config = dict(
    routed_scale=1.0,
    positions='learned',
    train_tokens=506700000,
    max_steps=7732,
)
Below are experts of layer 3 (counted from 0) of a mixture-of-experts language model. Rows are named up (a neuron's input weights, with its number), down (a neuron's output weights, with its number) and show model dimensions 0-95. Each number is 500 + 50 x the weight over its row's rms, rounded and kept within 0 to 999. Numbers have three digits each.
Before each expert's rows: "gets" lists some tokens that make up at least twice as much of what it gets as of all text. This comes from a sample of Wikipedia text that the model never trained on. Tokens count by the router's weight.

# expert 48
gets: "%", " ", " population", ".", "5", "6"
up0:567523502514442546536557497460549601447481471530506487443500570593476454413469524415465486477373526451511482543534488524559488560473490469480564520584459563506533487491505530537532543399509567579536434525514458423425545346477470524555492524581491475489552545452525442475475567528568580444
down0:537517454571463498502512474512443495490420572507574496408509495539445479572494407513451488555535451476447466557594536497440552456507503524450547527507564505547395473433649644493436520512498509459565529409496553472529497497553520467487514505483458450482497510520600488462437370509515556444

# expert 50
gets: ".", ".\n\n", ",", "\".", ").", ".\""
up2:464468490442522470525498549481543446550503556457554472498497529503458502477497594514571526489461488504519409498504483483526474476516506508455598347519526496556541423545448585581488544501555451546425569527645547454420466526572496503477415480516478493421397539583537493461436465514603475560
down2:620500483533453545525494433483502527507500477504513473507493463481493596598596422495512448544468495480461484492439562408563503573587536487475386439459520460512589358485469484533532520510415554542491544498430473516474542444604524538517528494418526517435561471496496580565515510491431467410

# expert 97
gets: "v", "z", "g", "k", "h", "t"
up9:562544438525429509512484468441575507524505420573536462467542519457480477444448441478492603539458481546506558573488473639483519503531460534547516421515515439511562533558523395472452472535531553570484575543498499449523478451530507397497449506553439574496539533456505450448514663401486495496
down9:548477449480464579550435450392551543516562482436483506450437572546459497461542534595548501454495423506478486543491447529495519492363467431505503531559480611448558425396537482434494529451541594457561513593493402515441541485445493579467535564524479529479546485479556454484517491495468566516

# expert 16
gets: "it", "ot", "il", "ib", "id", "ub"
up12:506463584455441455582530517515533479546396500442454468515472573518541475504490573436521526530464450528480543493588460462551439431462553530414511593447448563568550542496583437455528480455525529437560465571560541476544514430450501477503591593407529483445424519523539503484499504367478540478
down12:479558544392497443452439532551514527443515470413477587483495469615552553477510564434513505536456513526498585493453442515487485525429495491476431568534478516496481420493537504474469509546568349494523446567415487526602528559381432454415530561483528577517561529533571496498469533514488508489

# expert 31
gets: " d", " g", " s", " l", " c", " m"
up10:437535472567411565435496501508551551433482458519499574483406405520446482562562487454506515454481548549555528395541433499509549567502579546478542408486406472443480449527527604577524551519538407488618552524478484502427500458582542602482473528526519509486488542481435499504543452534489465477
down10:505473528613587439429464510388593569561481404465477528536480547591516481563416508532481440500386481599582576451505443555444520491540457526515484462526440564469493514509518568494530479578508469515534494474486496473514414544482488517498434481512503550433413454583454447454550519583463518491

# expert 82
gets: " United", " National", " World", " South", " High", " First"
up0:460462563537490482525495539506626479532468473486487487519406519386527456505550442532552449573478505528592578489545611477540516486430473456445466493519416505505508563479469532492592481472437467545424496510482445590462414492537392480537492541428559510577485520485479496608457566512451434412
down0:504513495447546524459527487413464584538529416484624516545491497440542518567527559454511447486382506593519475534517510427476555522522475414478521437505454476487498627584526551483483453550655546506506507538459481547499433516477434423546430453517537558462485416517450457445489528550518433476

# expert 51
gets: " to", " was", " would", " not", " is", " had"
up7:483528541472564525430507513522504584473530555538518575464404502584487524551461499521484472472457532527490525487525508383479625414570558541473554480535465430566427412509456471450513469542568610578495406468480563511501504524509506651549500484504571462463492460438455443480454477504498507410
down7:538492497446463526469392458429504547586454465492557564435531404435552472493427452479549509539493534503524602508537511555492466544477532509458497525529551439530568521531559570504409452464497414560537570508484359544474514519551535485485534488547474396479504574449579595506530429436542423490

# expert 72
gets: " No", ".S", " C", " c", " St", "St"
up2:535460569474455460489491493621582435548445461500436494409495539431538542420520607593530448493557480489543553569486422514497461428506499514483528472597487494503572557462421388483520439598573497526541502492540460473492532392417551521467381536475511550508508477495499475474461533528494522541
down2:559485540471507516496502597558520556548497431501489551467517482607471459427449508531529537484493503583502499474488540434557450486485503530537517421554498409472506582532442558521514526518548505450547377524526576512484569468416527550558389433511489357544431479470548523545499531511354483467

# expert 34
gets: " years", " time", " year", " day", " days", " season"
up2:434498497481527437550531489507513489471518490459448501575580562507458479589566526467480545372547460501594468549533559453469600501514477541469432470560485478423495462589576527510556476547471557482491529443486465489488383510482424438425490499422408473419591527417518462479494579506534435562
down2:574538471540533575490512406418463479469489468542557481504486514537571517396505442546426532492525542469553453508376571561550450551532488494443500481537541513530465529512565557392556508504550461448542551392432519507453532527466489440464444485533520465539500513494542466573437548589577360537

# expert 9
gets: " it", " also", " he", "ly", " not", " him"
up9:540474574429503443519535534479632414491583425488464434449485499479454537589518506465522483479484482511533523517431482540522515479482500553470421461595486529441534489478554484639555521608523442569470533385428475483487509570402480518553557486535521586451562465500524482455443508439507471426
down9:514421497463489463481531428438508439505512455598545489472484505468632485540457513508437467442538472449449471577516425448491541496497594474447490517559488372513421527474503486538523471458465595575565484541490556505527545543511527464492502517549525418436542600458464553411465569586456571406

# expert 64
gets: " season", " round", " game", " team", " match", " election"
up0:457520512585512473457519448512513639533463533540420551526512512463516436525539449505540517490543421445487403486505545557541488534559441419447515449421550436495513515623478501379393508436484473485496438550560436512478535574530472526449523435500615487573524523462566558520487466489566545517
down0:559543414564573399383483410392548533537438445536503494509429574475493482478627510469546477453478439543520415462477459513479446463556524507533536553418470483436556494451438610515534450550608552478521534531516518429487416563507485561456458537497523458485511522442515494531489533470548513516

# expert 77
gets: ":", "-", " |", " •", " Family", " Label"
up0:605533372527458536562529497523519477476551506536556491438484619478526489466566484518504495548501488498477498452488560471347504413573570574539583520515416503536538514487487460451459491506479498525505538531470452459562415557484520463577512423483433487565427390530516492432607556502475467477
down0:577500491554467504502477559544499474524454467521510533446478542451406435497515519561494408505472496534537531506435437500519497528571524533553537566463449428422442565562517471474589542512540429476381463533491504460520419502472424397494513547632449555544508443499474505563647566467487429517

# expert 53
gets: " her", " his", "m", " he", " sl", " mon"
up0:414497539551501501556524522552539462383539535491469559462439559500474486521357554573535519446484508478431517505408559455523565451552560477435572477404541544468493470582457490545490476551484423464475496527476440491557471482446590502523595525498555402473571431491541470577488475499559493417
down0:445485445540533505465455527514478527438465437473463575516520489549465566514441441538460535516398478353482429517614488546543504474555528457452610466524564534491493375515524496509488563426435529598447526492565418447624495506545495462541451536570499500501489497531441509507478469470592482545

# expert 96
gets: ".", ":", ").", "\".", ".\"", ";"
up2:525486484491560526499486523493594475510494598504488466497555484450467598470415497453507456533493478459509547494502432382569395511552494466490478476413476405517526530513414545571561557425545497504516550493548446425585521526552441503481498413510415452364574508460529489556509533590556489550
down2:597472478559464496510538395471518546483441447514421498458505487644461546561432546548465499422496555544471459510518473531519527453489544443464458504546518455454532503585501467465475466497508496472503503425534598585458490549465489443500424483555462556578579554573515584451468572366523521419

# expert 55
gets: " the", " The", " his", "The", " their", " its"
up7:522447528495438427465472450534467566594475424480569529468448571479593460572541537462540487498481517450461463456509585434533462475492530448389466451497569431466590562494526504517567470574471510491483539578469539442387552506488522513503539495387388464475535520468569459554523568474505410526
down7:485461491563438502492556485462513564531552612530532543479520441471435543425472428452464525446548472468629466483551403614511498503503423514458482557509472570432401571483499501510485466521522454468521570458492605584530429458491465594452554425492495410506462460474445560527550550503509545473

# expert 2
gets: " K", " G", " B", " Ch", " S", " I"
up9:498493436503494496480511552397500485498450525473513454496441577431483495445528500450554504475547415384506481553518539465480459428503458582451489491555453493445609579590602427431426525525555535473451467450450457518498630508512530523463452499507471640553581488511458440474448491542484555497
down9:581559524482510543421486614521490446479553594423537514548505505363453535538506551461505533559458554567471533408523481487450568469546492523441454481556490441532513503454498542457553562583531564464515485503454490493419519436484504653513422433430541484481415459557503455519498464507491417531

# expert 57
gets: "'s", " school", " family", " his", " club", " team"
up2:510484462507514394523482499516428570405467509534404493427572533469565523524456496522501544519516543422437487537495532501472489465447529430563552476446567456510448586564576493490488423501475455592444472510544458551606659570451500515508536474475462464466518592521570537516464552514486575581
down2:554615455570579465502490426554513469524530511561604465502479471526458498552491496384522532431491464452467428557470528460543467516490485459521545448459483405554489570477499444546410482579497585559478536548549477460518473480526373595488414397523460455523491488450457543590508450547519484530

# expert 67
gets: " was", " is", " are", " were", " has", " have"
up2:442459476414413582403509493496484523467604525477596552554477479502458525513558542490457530493491518507435480500577524424490521567484520393458482479520447481510510537500361565522505478492468524560512464532477456417533493470419492543514544504602527518617397430495427404485542480458446435479
down2:468532572424555478531490504504487560577530471450553432507503509562589426501551457499447553431536613549498442443617483481507505504411528552449536532464483545457453448527456459519587532474554413457531521525496614549480544446529497479581549492479507462509483387544444454454458533450380527483

# expert 101
gets: "-", ":", "=", " |", " –", " -"
up0:543504535555465502478544544486468570478488520540502543473456545509505500493444529477494468492556533482556433405471404551454521525557608515543346484436482470585413584481562450511546506412556487485497532473398421567483566520499514457471485582509551485541575474496464516528612571462404546514
down0:509443448558539541524532470418437444446524446552514528563519464491530491509490519565528541461504419496553454476593536446554485482519564501525521405538448412542476461520515540465485387587507516565443394471490564491417455538636530450524507421527503448554514487457605555457467459452515458591

# expert 74
gets: "5", "0", "4", "3", "6", "7"
up46:481479442452459435506493497536407475424416521468489522453503441479523561455455439496561441479463443487500566484486520484602594434600498584501522506518499530519556484498442509541547537545417535500453469423423494592607480521498498520523545562578553496495540613479427563432504590471605492496
down46:453423422566496470500522533428503476521577558459475616510469444465679521459572422488434446452517422501553499505528508496583506518495499450519473526522534487453536503447529532519449579502519417471570458529496423418531497506429488528584425481551504603524451482520472562582439491523434471513